python train.py --n_experts=256 --activation="gelu" --moe_layers=[1, 2, 3, 4, 5, 6, 7, 8] --routed_scale=1.0 --balance_bias=false --lr_router=0.000669 --vocab_size=11098 --tie_embeddings=false --lr=0.00139 --beta1=0.9 --beta2=0.98 --lr_head=0.006 --schedule="cos" --train_tokens=614000000 --steps=9369
Below are experts of layer 3 (counted from 0) of a mixture-of-experts language model. Rows are named router (the router's row for the expert), up (a neuron's input weights, with its number), down (a neuron's output weights, with its number) and show model dimensions 192-255. Each number is 128 + 24 x the weight over its row's rms, rounded and kept within 0 to 255. Numbers have three digits each.
After each expert's rows: "raises" lists some tokens whose logits its average output raises strongly, later layers aside; "comes after" lists some tokens at least twice as common just before its tokens as in all text. This comes from a sample of Wikipedia text that the model never trained on. Tokens count by the router's weight.

# expert 97
router:148153151141124131101110144162102121098156095130141112147080129157103102104112111099146150161152093114146103139127160143151105160111111113102145094146092128113156125154093104124109157095156150
up0:137154090139145146128108152130127105118150117127163135120095121155129125114152104118128151139135160186165124134128170093159129153107129114070146064164143110151119088133135144140124180102168153
down0:125137130126155129121127129137106120131141121131141114125112120158124104109116114134133134160129121140124113125139136128132118128119135127111127127136095114116125122140117129129121134128137123
up1:137170118154166147126107124139125110111131106139146132128100128148080092114141105101146140153155124154129109155124141141144129168110108104097124096149119130114111101133113127149086169106171147
down1:133132140130152130125120130141104123122137119141138120129122117157112102123110116117139132163142128128127116136136128131125125136119129120113115128130088116113130132134118127129123141129131128
up2:088148142098098126161162172127135131160135129091094109160090139136163127149133150160122145124097157119162098115160141102141115113144142167136128142142109121151141150093112126144151112153081104
down2:117086106119122108148108168107081123156106142102126125127116087066154123111132150143160161126140144137078161107149106120093080123145163148112119105115130125181135135096135122146118125129085109
up3:155157128139153139109125148149106113107128128147166126126097130158102103111128097110137126160149129134137124160131144124154105141099111105086130082136122109118126075121113145147109163108161167
down3:117135124125152131119122125139110124120140118133145115138119110164108117112114128122137138167128125131128120126138138132139122136124127128113131127146090123110123127138113131132119147118132126
up4:147157141135149145112106112154105117110132100129155119130116142162086107097131093108153157149167135151146096156111152156131118155099099098096136115158138122118099109132104120150101166115169138
down4:132127135134154130121126133136110136117129119127133112130123118159102112127113120120130140159142117121134119123132128138129129128126124118113123132141088128117122132144119123130126146124138122
raises: "Scientific", "=", "General", "Member"
comes after: "\n", " Votes", " Candidate", "==See", " Date", " Title"

# expert 129
router:160096147145132146169153146127093093163115090165115098103125162081087077110139151114119088110127087156127124166155138107159144154131098125125130133119156144097105119136148085137090119151118110
up0:137080151173110116120134140119122137089172149100101126118109108128140127135163140090122142154126134127139160088108122175120120123137086093113108134137110101148086123150140076151127142117134093
down0:106163110124132112113118157149159134123117121150125132108110168146173120140101113161143158112141117105108162098139133159099120095137136160131131127174141110125114111102085119093192128149137125
up1:097107119116125118113138106171140121132156160096152092121107160125152146090162139083107143119087124097153113150079141142134135128073144160109109104108071129126131149127107137116168114150140199
down1:126111105110141105156138101096090106142131140125086156109158143133133090119117090142156110140166166152138085114167117098153099099133152111114175135153140097124114126122122162104116096128112107
up2:138116097119132153178124147111170120156161159101097078119132148146115134112065140140099146178144134107126141098118115121114118122096110139131143155103133120131114146090139150132146166121130147
down2:133096127112086150156104170137125102145136139071130118109163123146108144166143147162130155147149121180143166145143106145162138081105175116150161139119135105174133119149101138154064116101164106
up3:098107129133130174135087090091135090104099181114161111103143147119120123132155120154095140150129122130094161144156106153092084125152068118139105121150154115117088160131113154115153122134121134
down3:161181105107162134131106113102156135134169125111136102152181111114142147122156122141105084086041110099117165150128098145131143121166111145143153110115098143103128119132153131166105128143121117
up4:117111152152130159139148095072124170127077172108124089127079155143084161113134156065121135123082128120091182151122139136115117121129067122134112166162144107137109106103099093112146158126138123
down4:144133101137116144110158099133117129142103092146114160163092158144168073068093124117114174115155144150132114151146137120124102155119172077123113117212108126141131184111160160140170157171140106
raises: "?", "\n ", " show", "place"
comes after: " \"", " (", " un", "—", " [", "/"

# expert 57
router:119155086113174172126126118100159106140103112119117154122131167148110098135124148106099127116124150169114146085166124085129145132136128103130129126142149091120108102130163135151117074177107140
up0:152145149132124153120166150127157128135138176111103111116145150150104099148153098089123155070165148147107103142158093110079124142117095083111143145122128096166103154144141145115163127106148108
down0:127104151092116130114147109110114169118117114176080067133096157115154173202156091092109151114162080138119106152132137124111127161165127156165133109197139165110095167100129153136150106114115125
up1:142143133083109127110120119151098134148106121088166167133125126100097152128158137117126100162111157110120126154148114111128138113180132113143159124135082116140093095098123150154111114088105178
down1:107080180123124091195135119187143130133141111115100117088097107112120088119099136115128182117114126154111114078142163150109149098122094155120164125134129104145177151146118138139132131143156106
up2:142085112127152102124055077110105137113120122147101126074105122176146121087103134121157142158136145107161127116124107103135124125143141141098126143101124069121159120093098098137135129103134146
down2:138149136122144136111106148140137134154148157111103090103112072128112135157122097104082106173103120132118109100084193165121180115097167106135129153108147121127125114117104133132136130130151113
up3:165098097107103146106141123116094091122137138127132121098145146090070112114136169184091112167110083111117144101120126163146111134119065124148119129134168132149123111114129128123134135115153147
down3:126099122127161139087133134056153122109131091122101142137158138135121159129125128151134108168145152153093145103114118132148187138115095121163144120121148123068115150138101100118143153117114118
up4:123124112084162110114127139130181141116135182146093113132115113155090168135165128105119116140132147128130126147125142130082143125112102114108142113180130153107096123178121146108176103110134149
down4:146198133100134151107134166128073125144137100140126130137122139117112152136177072120107128100142087106133140120151161152128093149100102137144153127176147112100071158108139113162138153127134070
raises: "redited", "claim", "ople", "op", "wide", "work"
comes after: " f", " F", " ab", " d", " per", " c"

# expert 154
router:122168117096101099119130081104095135108135134117142170120166160100121124098108128140167139100175134143112136171165093154131142081166154123137120110131157126147151119107131155176121100106135128
up0:129111165112099115130162162129114100125094102124125100137130142182102107169146142110131136097137141154098136193128102125095102145114161126131117106139169113108145152120108100111171099124151146
down0:101208126133130121157126151130173095171129099109126127129136124152101141095146094116112142172092156175135128149136097116155141131134186094161154103123162112157136125123148129096118143161119182
up1:134134163115116090106147049155103154117125138168101113110150107114070126083162106129137135090118144095151142195154136158129081113105162121116065083107116102107162126128117100125107076131139136
down1:160130133111124084107121162115117097131172147154140099170091155122105128115146129128109156153136120120145190104104124110132110127158103100081152140073156127099125144118123128116119147139121110
up2:077125089098118107138116102100133099123143103106126110141148113145126183116079169135144167138152107112123087148153116153195090164116123148118142110119106121125148154128110097143106133111081157
down2:165111160111144143140130111147135150133229135150147092164095100135189141156115119185088154099114124113115156132117075106147118087106097149113123095156125098132138142149120143170159134131124093
up3:143117145101137135151147093155122133121097120145176150106138137116132135125115107127125123095122125128130169100160157147145148139123138108104123137139098117129173134153141148144142117140108107
down3:173112120118168116124105141117154116128082126138158116129095171094120147122125154143138138153139113108138124108125154125103117125117149121154126086119156085130113089112136138151084123130121142
up4:069121123112116124114099139142108124141134108163138094128103139111105147108148118140153128148158073125143093123156127120158146149131115205151126161119125108113091123124091137176089126114114134
down4:125101093122117108126155123145157164108157143126120129135106085137097117151112132135124116094159118106149133147083104122129114138128125132161151074122125117121094160148130124156157127158138160
raises: "C.", "C)", " BC"
comes after: " A", " O", "E", "A", " E", "O"

# expert 47
router:151143131083187121148132127126112105158148150116110120143153155116161078125150112154101114073156105154144176097172099153155171075117158115140144156137175143121129152139152118166078151133137102
up0:156143130112122137129161116149176117118137167116136071106130138126084106142144131111116156125186122092166155149103147127119145164091110119130146100167160163110119139103119122109092140156150103
down0:137160153084157147175084123129116148121160075162099172103135110145123113110116122132133140101107151162098122121135113085161128132158122177119161109094110140134129087131181152166093110113105122
up1:123138131106084122094110140112151110174166139122136160153138153146119120122109135109108128140128122108149100095140102115162136128121123075169138138160127120155125125090155159130137109146155153
down1:152102118121163137074178115113095118128132144109106098114141151101085130109134130162126134132126153118127125113096118119126136110137080162091154109160120175111149134138115136089140086123093137
up2:118126163092121157164105121134078119153119096089133106114136113100135174134138088132120154099140135097164115155131154108127128114100110135103144167113079118096163149128143133155142157163094141
down2:110121159089125111100162165140125089106144129152113132129148136132146113077170143121167061098138140100113123115163142102136108141104110137124155117063109155104142082135120146163084069156087112
up3:128138118096110140127120092160101142126129117131168133105145110104107110141097138124145122098100124119127144186143109133144118114140162100150137086142117132117092180167133088125126140138167155
down3:128138157116131148170112146108138190123134116168115133098117112122134144114163112105140121058143166136108089129145142148110133134132134155145094132102164097137086101108168174145167109108129100
up4:140142144125118165119146110159083108166160103087112140096147138143122166123096085134121119166134145095124124139122120106169129107103120128070125141146138122118174111146116103131114079124106136
down4:132152145139170097126140119120111129127168158153103162098116139097133111115144192164136076145120148129129150133141129138131111145157174125114146165071130169114125083147129124146117102125103133
raises: "aken", "ole", "ett"
comes after: " t", " T", "t", " s", "ap", " sc"

# expert 106
router:091114135114153131129109175105133128183115123111103143102095116141091152151126129122117108119104111102121106127153134100115139099142131124103133168086179131155120154141150088150125136114145124
up0:158112141137136181168139085148162134105126110108170127102107162100133125121136139123127126118156141091153156138109145085158160143048133122113105132126133126145156116111100133132155121117111145
down0:113138155153114155112125160124100063125129187156143109117142157115126111114141127176143128123105110126094141116146149124084143144153153114097150146100144089126116114115140097128141070085138116
up1:101121101061126146164145120112076128118106162095166181147144168160092110144156144103140148125093090169096125125155127122129109132147127128180136139115076082118156118115145095162138149138127118
down1:143138130139113135120147098144180144133081155124125097168100139094145120161140126136124098167116127131126140092142159156148127127082119121094078110111110132169114169140082157116142150139179143
up2:173116114146125154109132140120155116109130095111129126132118141103121137064145154150132144137164122125129140130117111142121147132104145146171119112173125128105118117148122103175137137065144112
down2:141124143122142125125113114123125143144107154122109102151121179121130122113109161150131136123168106120114120121137111106144131163189150146112117099133179093126142118122166123131128122145147116
up3:150110157115145129081142113132155122120140119095139123106158097139079149117145144149137093121103082123099127151136106092119140168137125125128088130130157087127093131129099136136150136120079184
down3:128149162118147096151131156099166137161135132101128106136096164102124095128126146151158145142155161159086108094147133062189128112111171128098108123129123139107119154156148099159139109171120120
up4:130139140127128137100080124140098168138146157107159111100128130154112154117185115138156141139151108087129135106122107128095131176097094132144112102111147119130151055130114111139141149094080160
down4:130086131131160118142123119124124123123105123130127169144131152085107113111131141120127143154141147166116099131127097114133143100133112125125128135124141123117077143145141139126146100158124140
raises: "or", "és", "é", "ster"
comes after: " sp", " Sp", " th", " g", " H", " h"

# expert 140
router:115157112097109116125100131147122142094121122134149104154091119088087142110144166188126145130098139141103127117127119108101138141168135134113162136162182120122129115172123178084096097078081117
up0:120140113147135119121144140108067161109143154139134119153139108130151116136145135099088120173108092153137110108085095101120121144164150167119146125127097170117114147084120152135121145132118139
down0:085135119141127133120123147090082161117095126090109117092148092131156186141125159088123130139139085123115126147120135150166122131110155130161121127147129138170148101130088148116143135144138140
up1:081108094108147162123189142162101103121133159085103123159108139140110093129121147140126123134126133119141087119131127130110073105111115106133102118171170098107152098093124132144096090126135118
down1:118110075112119159170124118133140120121131138107152132184126148072137120153126158102142073140161136115116102173119133096131087134152109147106126132159160144094114151089100147115125137087088119
up2:109115091130122121075157091168146127103101092064079129137122106142134108160144147129104118128163144168118138119131085149113138163163152149192108105172117107123070125128113103086125177135093126
down2:121121145117133126117122075130194147123115127104142122159147124124138178102102135116131126097135093082116119122118136116128152112110135113136134119159125137159190136171137124086099116177119147
up3:146160120118121093122119122155076177158098138103120121151142128130121142147165149108082120124090094154100120090150110121092136131170138175142147101134083122123103154105130114097112151141099130
down3:114102155137187096131138126119124127090095120117125114115144124140159163154143135152156188127152097135134106123139153135114195125130173102150129128150160151126142102151140131080111148133127103
up4:150151142109116139137132072144153150161147089121121138157124100122148126133164117128165136103103157100122092156126124185166140129127130069134099122127126143151099102134122152117119090118119157
down4:155114108133155141098121124135145156128103129133143085151110130131097117130110058142135130119123119166170130108163100159135121111101123127093126113169146108138155099119135108117142123094127130
raises: "s.", "s.\"", "ings.", "S.", " season."
comes after: " |", "|", "-", "\n", "=", ";"

# expert 130
router:150123104166137140126107094151103062122143149143118133127093157153148073122112145138143111175127084118118110152103150109150149167108106161132145167155105149106121149124109122142122133169112107
up0:139173124112137158139124112165146118106146118130052149129125129135152117147093079141108132120135118123133112132139062102088151122155133136141105126055102113203140154117135117151138144107139142
down0:176145167123118051126154107125119148104109155143139083122143129132122147139120101142133127134082126121133112132159138132119104129119159090158090088105149124172135106168132119074132120114156125
up1:148124128157139104140166143117142184102153153136104133150116097161137158130153134147135168128071172175133161137144107178187157132128135111146121118148129111115178149116120150156113107104097137
down1:089163129128129158134201148125143127100087140135162110174085132131126131153139134107109138159139163082144131163150161137131140139127119156107100119113111152143129170116117109092064137136167151
up2:093129124139140076212143152128139130123131134121130102154092106113131113123143118146145186133150146108139131159116100188147142113125115155135144135148129141131124175167116145153115117104106152
down2:112122122133153140079170122076102127140134138175110143116109152101125123147112150116132099171092145131129097161148146135094074152082142158113152129121130139170124108126184135123118126154126116
up3:101110141134141081172140124121132090138116119115138108156118148113094149089166147095144143133126128114124143131137126183145132148130120142107151134163128152110156132121123115162101132146147146
down3:110123109120120133122162118105091135128141117112141141139162142140145079157129117119143138126112134171123142161124133124094115135129104154158154127121106096132094103140152143173107125125104089
up4:097116102137164145106110134125138130110161077192094119164130155127107138110128122130131120099112108099120138133130114120110129114097122115145110121156107104092083142097153129103128098130192158
down4:142119148095090087145143163087125149122108115131114126104104127153134156107142128177123161150107119168105104124161103142107152106161154117192089101154140084142122129156100119133128118109121112
raises: "p.", "d.", " for:", "ight:", " Previous"
comes after: ",", "s,", "e,", "es,", "ed,", "),"

# expert 194
router:100156100095091149178090113097135139148137126116159123112098134143150140105121166101143150108141137151133085118111158100109149140111092130098178151132142164157133144175092107125142117099125118
up0:108156133161116135130143135171087146143149109123105156139112105105148084122150149071161172123143138150127153137078134169124144124114091140123163134120063102161131114124116158116135141161126176
down0:084135103110122087147130169104123144125149119096096137116188142117142141119137115159113107142101111143102149137165124150107062117146134141128131075126090116166108103100117184116136116110115134
up1:073189138162124079127124138141164126114124114140115157151097136112157121117109125140144101141161082150145098119128116137158092126139171141107155103136140108112117139116090130124121115134170097
down1:123144127163103136164119117109118116119110123082105072142151166119084154084149126141080103110119103164151137108152112141108166117106138102125131130123111099098127138148142125180140114099165096
up2:082148134126130151109128100167092128141118101151095091107122166111132107161167150122163135171112117135137149116154144158112124140067169128141146150134087132105165128156108099118147128138114156
down2:133146111112086105096121097121155120146139142119127122100140138150151098140090097109142099158124158153137148168162104170111066159107150080165154086100087123143146113102122159156128076147138163
up3:100127112127136115111112122125107121124096120139095147084110105121139128136076152121056134097170119149133103159117150128112131102122171095097135109116119166138148139144174125138097115123162098
down3:106123143189162162144102119134123088114087141136134101144081167141111124133117094131121117166111135157123120176123130139127163088147089119087109123145123099155121149119165107136127145120115109
up4:148157124165093133088159125132119104141158120117108089118125116143162131104145123133162123154158101136091138115167138105179119113118146118192159113168123107128135142120112135141148074143163092
down4:095123098048095170117137143156174120152169127131130149100142142127123106159167130141153113134104151111170157123136134128145114101111144123169155099165156186129120122101114092079119110106122166
raises: "ün", "ă", " Arena", " reason", "és", " Tournament"
comes after: " |", "-", "|", ";", "=", " W"

# expert 214
router:142143124106091164143138090109085136116152153111116149134150144133183144110122171142130095110139134086128125125113151107160144174091116139145124143132077153118125121162143152139144140119087115
up0:132113123113128118165115159097129180098120124134130094139182156124103138134126135064168128193102137095146112176120114118122122111126105094149133122128099103107132148127087107102113095132102147
down0:135139127132142147103122106116155142138083147117102137182145168155113127180166090114126125174141126191109107134185112148110147083113133114143116093119075107123145125136116124096164107124141126
up1:147156179129141076115144111154120164151136155131104138124113128084156117168080094147185107133141131128113133123128153108131104111102107156124106136129119128133120088137150135120110149183134111
down1:174130162115100153117140107156141092110139121133127175122135088098119117124106131163158148127118117136151125125107125104140107118143091150084119151143091104110124117121172145134117137178120124
up2:146130099090165107131111128099106129099113145149112158196131125130143130153123119148119131166147181117140136161154088107146125117128105080155118128149120118147087161104120146124142081152123123
down2:164113121131091133158141089122184154097153106124097129142121128101097163182155106087110173133117181151123142138119101103097135054126141103132150116133086158151140124103154132115130145149087164
up3:159113129117084114108152149120114171120093112138068107137084119161105103130130134132142171128151137120103133085131112170138117118106125139176132119143107109143151139113131090152152115100135124
down3:105119138096087146142167170111106082124155144157122109133139137116148132146109131159116147134145118148100125134119156153146171101100115151138141126145123176119160153159118128128133123145061105
up4:114126182123111153113170130148152144132145121127097132080111141128140094159144101112117115105103129148106071124076151138146093115117119147159106138160122153094124183074107103087144127130123170
down4:114130125116130124101177148118151131092161135117149127153152091124153146128087144162117122142130090140113141130147138146145128094101107133163128146189099176075138173152102150131144152112124142
raises: "\n", ";", ")", " ", "."
comes after: " ", " |", " 0", " 1", " 2", ";"

# expert 65
router:158098104115183089148114137117124147140090154111154135188118130141150102092145102114123112102137107165156178104145114144133100095087139108128120117108169130116095144115143130142125097125094109
up0:125139138095158147124088130122132089135157104121123178166136120130113119136141156097133135120120090152123087129110125091178158083097110115157149083099105137120136140128123140170139157141109159
down0:104136128116132103142134128123147123120085097087121097134133089136126092161123083112113097180086181122153158102145108113147106100136126141160092141176131144128132121095153135130086095121133135
up1:061141124174086119139143105125160125115139120109131108128123107150142156128176143092133127133087136120129154102104166167147125165132123118075138132146117163117182090172167094119087116111108128
down1:147120111130137104132090150137098112142125146145116137166136171082130136148096130131129108137159123100146146156164143137139103159136117105108134136141060144145108177120134137116117118099122116
up2:091138155152152159141108079128151151131090102111143127148112084133115120113133164081136118149150097158140071143124136146129116172125121105121103073129093145138160144121127175123149124133119124
down2:117132124089152144147128131106168131162123102138127135089101132076116152131147112146151155129108137078157196121130127140117081096134104135177093155112142139086142122142120106095132126137108147
up3:137127133086118142120081118172122127109123121138125120169140107093162120104136155126159105132091111157136132095126118133162127149129132138173120130111136113123112130122096150071134162108130165
down3:155137158146133140118140126124124119124159162113071117116126154139176158121134146071153144135091128090127170146131150127095145080162157143148124141114134109142129141085132132155143158137146153
up4:115116091116127150121198105108082156177155139135146160147124139140121136100114132139093140130119122106119135126130147094069107123156148133169131152119130132144092175139092173093122107172202161
down4:080165121141124114165136104134158159124142150124144134089100175097083109134137124156095101129129105098137107145142155122152182158110168137115135099111183127125140141172115102143163120147132146
raises: "ual", "uel", "ually", "rict", "nal", "s"
comes after: " Y", " Sh", " K", "h", " N", "j"

# expert 229
router:118138099146094143153107110149161117112145136102138149112121150124189169101157143140154147099116176128147164118112119165136156178096109146122134126157120147113137127172142117120108130110128126
up0:166163130145124074098105107086157125114085111124101116117112134101046157110103100122176125117105151151173110166155102158067124133156129131092133150099142129127118110143154114127109086132191144
down0:143120125148142148142142133109134158138098133138100159150093124149128111158082124094119118116121172116107086130115099116134128100140144113105120132123150104144108106130150145167077124066098140
up1:116127112125143148149129085130171115118165124134136145070132109120167127126092124166122149165125133179080117127156138169142121134101116125158146075121127120143138149125091111108131126178111131
down1:138124148138126144116121157167100145116106123122108115125121155128125134132124115134126150167130124138135149122102100119164143163142147163134148099088123120126142123123105142157096123154118146
up2:127167158070118082136110146106152131144074100105107116153083113100091155148150124130167171157125153091134084169106099146132130157145110133099136152127112082125092081169120133158137117080169146
down2:110121152104133149121171118142153112152123124120106136154116176138109152115139094100154116131101116146144108122157086106096140128150156147119110111119114126124128135120150142150140132072127117
up3:134132160150136115154145066126138134133113148121098141157109126110139114164166114114152097121131150133115111152113130121123127142111102137141133137153108156128128124152131112102109120114175150
down3:147128104115125133159145113161147155139067090138104145095159178094121127104114113097084117112137142134110135149149125130097141137147182073131178125093144091106132144126114131143083076155076147
up4:110150119143113166132135140170161124144151152169136146066155130144156126102080115168154126127159108168121163116129129100138111123129109095158086081133133139132117173118146133112168124152131114
down4:134112151127120131126126186107131161161155105124131118133111135143169159165083106137089201135142162108110136102143119133133153101116145115126105105169141119151139096080106103156135093121138111
raises: "ots", "gn", "s", " those", "erm"
comes after: " |", ";", "\"", "s", ")", "ism"

# expert 150
router:129145111119110110163106124144142129112178137087153111127114125100169139114148141145151110136077169156168116128094092140120144167149123142120111157118123147099133153162098135127109124086111121
up0:132102120195127132143108153153118157133128142157100119156088125116114114152141109108133114099149135132130121130156123137131122129111177124101165101139121100149137118145125138111073178143095117
down0:103120113175136138091128125106146140126104116102110126121132122187140121114091088112087108121140087143128084104152122134110164106093187104135104133094134135131145117154152107173149152118153165
up1:104074096085118133151144140116122096140144123176126142088121152142074134144119118133129137148159117111094153115190127136149108096111134151132133118128143116115095143128145117137164177155155103
down1:138138143212131138140122106106150113141093103100114093161118100139084118146122115104128141145103122114084111128121175146151183129115115132129149130138138150143128109176129150145146162110165145
up2:118138130119107106107092191133146160121118147105110131145138073113156112131150089146139157092104157106141145119151101156100093125108168135126102106134138060150142182154113125090096127106149119
down2:092114131113125136140123114104121118170090138090123108110128166154154122105145136119117098114108097088155115103142149143110149109112162088093079140112128122121150138103139161138187117127115154
up3:101104124132107122149159148128133159116119141102130089153157102143127148143088140089150135131130126119141147159122085188088091149110164136156089110106133153163145146129150085152147108142100103
down3:131108191141129163132117165163179095123133108160154090131121140078145145121121143163105121146145084138149090128119118142117140115136124110127120108147154095083148127136115093151125106095110075
up4:141081148161120127143137103121142171145122131114101148117171129138148118115151099148123142055120157138130158138126118138141139133093144134095118119198144108116187155153156133121149154105144113
down4:137086114114179117149168159104146121164119151142131090164098172140174113159141120059119077134119125058145151105128145162088119128154128092125100111124152104134135092123140105092142146108109142
raises: " (DST):", " Released:", "que"
comes after: " |", ":", ",", ";", "-", " –"

# expert 24
router:124149102131179102106137140141174119172105123107112195103167109151118123103104101118148128140093133154132176084118099092150131121133113106112139165104171131105113108110155122148144123121099094
up0:088114122109161120137136119123128124128107152132119130148113079126183136156150113165135161158111152102152157107113120146124126098145139126166116125130109117152103133168087191136110156171087129
down0:106057116179104132119118154142075110117142128153144160104181151119140126112117126171077142096106138145110142154147114100159126104127120145182112119126142149127098070150128111134130151141115089
up1:126088127112180162145083125141130130127133122137102125131102127123078130102147113145117156093116095133119155133132188157104146138164135110182141109184128129103078136123135101127105159101128124
down1:140144126125090131168091082144117146123108173129136140125142160122116149108121114124163117150086153135137120140128128121148123119132065131097112137126131134173128098117118151093117139150112122
up2:143075102096156112131096158138104135098126116139128146111131151109087129157155102133123148094185136082161139148121109142098047138137119137148090111135147116151108157132122113162141164163160125
down2:137132133130132137131134130104151113148145137087150084090144135130135160124126140105142108139123135130113120140144123156138142091166138106111153109111135123144121095116119073091110100132082138
up3:084111123117097179143128146121174114141133114112117142102145200147093144161133116078119100183166122110113094128130131145128142106180105161133089137127127139159139083142115097152129112137104149
down3:186123098133152152133127123120118110118146170117148096134114126142166145158126157149085099114110091132149139131105086100149126095116141096162172127155138154166141109108122119120143171153164101
up4:101164130152132125111184130149143120126129158119122149122149172143105132112137131147127108181147146105145147120133155138146113109130140134150100136133106144104092139139104109114091092155117132
down4:106110115136131173126123107135117096163123142135129122122143140136144098163131141132111086102146131141163143088155170059139156128091079108101120120160135137129109084124130118131123079105146127
raises: "ren", "hi", "ony", "avi"
comes after: " F", " Am", " O", " Th", " Ab", " P"

# expert 155
router:105153197131142108128151122154135092121143100176111103186154124095094145130121137140134103160138073092150108143119148160167093096119088145122158162154145100113126096088142103100128122127109134
up0:131114121134123137205109122119136025144146106131146122123145127133153154109133130128144103094141128154118121167151128136163112133134066156134099122138112144158159132160130113157114167110141139
down0:105143145131091099136166119132095148153108125138141143142108116100134149169138141139093074136139121105078119109136153143106110128107113149158115086149135169133113124135123101109100131125118119
up1:124125132124160102138139126142133150133158115111144139190131072121129110140147122104158125107120110100152141153130115133133177114125123167102168125125121105115135137128140098105108137141121137
down1:128132103124133141120135170135171102113116096146152148105165161070129105171105120155116134118138129120112118113115157161111114157103138126150147131156176142139172094140126115162149126106107073
up2:168139137091172165104091101105093159139116138118133130136118065129074123161132119131132124104126134108148124126119127105075146133159161120122132131097141089117100101124149134124144135125081134
down2:139156109114154143109149104187180124079109098135058145114148129089114137174107116173137155143117184119141141140094096147135127138144135110148133129138185163140153118132095103151171140129126112
up3:118118113152111086122151104149143122109153100131127153108088127124145130135151177158123113095131124163123111167114074137145116152141142163132088128129142100122077114096098108142136078123083120
down3:133091108139144171082080113086122149130125149096126152101168114133160121113122136115118103081172128167086152114097108119135131155128096099152130175153081126134097098127133132097142126147121087
up4:120092118165137101124125123108134131113129107149098134113112136131163130144161116124171131121137164144078152119089169113135121115116145156105154119122095133121148121096116134127163197142119109
down4:157089131152126114132131125104110100163136126060144122131143154132101125130110141152122129143114131113180153142086101147091141168153144146146132099133069092138167127104134116144144109137145141
raises: "]}", " l'", "gn"
comes after: " is", " was", " named", " are", " were", " known"

# expert 132
router:123112100137114156142143130148115141160140093148153138121117097119167110086132161115103110093126120181115152097101168111136168130158107150156121125151113166141121126130109134091128130133101171
up0:133120101068154154099144096143144115128101134148163150167133175108089086115122148137112129115108124146149113139154105086116094143117094080153165118159132110120105106056139130132118138145100118
down0:143150126122102142139123122116123081123135145072124135147089114103142159145142107129158127130125182090157120171112105119164107102147137144145128174080155129121140128118134100105116098110132170
up1:104134151152118094157168083108120118138143109136104118121140177131120110108091141145115156143174114128135094140153122119133107118149105137148090094122150164147150134108162123167170109129176137
down1:115118115082122158115135133116131164143149146128102150105127131129146147104141107125134093131168114140124107153180117139120124165142136132094161122126109097106141087153109132213130123136166137
up2:114161146121130131121182124143125135128141126149166112135128150123124095093113172131106141141105124123175091117111147070135120108094134097155138100144121153163100137057166134132170136129135177
down2:127169110109134086129174098110146159135130121065119144099091156096137156094119098129169088144144135122133123130148133111150085155145142136135144132113134116150145086115125138113139109142139164
up3:127140100179109213153130097128090112139143126100148091149126168127117122118131127170121135117157108102148134104171171122090155120102095100120073170142128138116133133152156056162169135154132134
down3:115158135104142138140126153108155107135142114105108157145146138118137164116150084105113130143079187121141147162150129154158133108138165120132141115091098117123162163143128116149087131123107133
up4:107114125135105156135163148122123131105150089146136080136114157125118111156085103182082130121130121115152064122134153049109119124159085137146144099136131144138148093110141161141200131118120150
down4:127160108102126111106166126103122159145146114099108159103082153113158158068113108139149104140155110116147101152138117099128110145114142152136132111119114120121154116156149157133131091163151156
raises: "en", "ards", "i", "af", "ade", "arm"
comes after: " ", " Notes", " —", " %", " 2", " 1"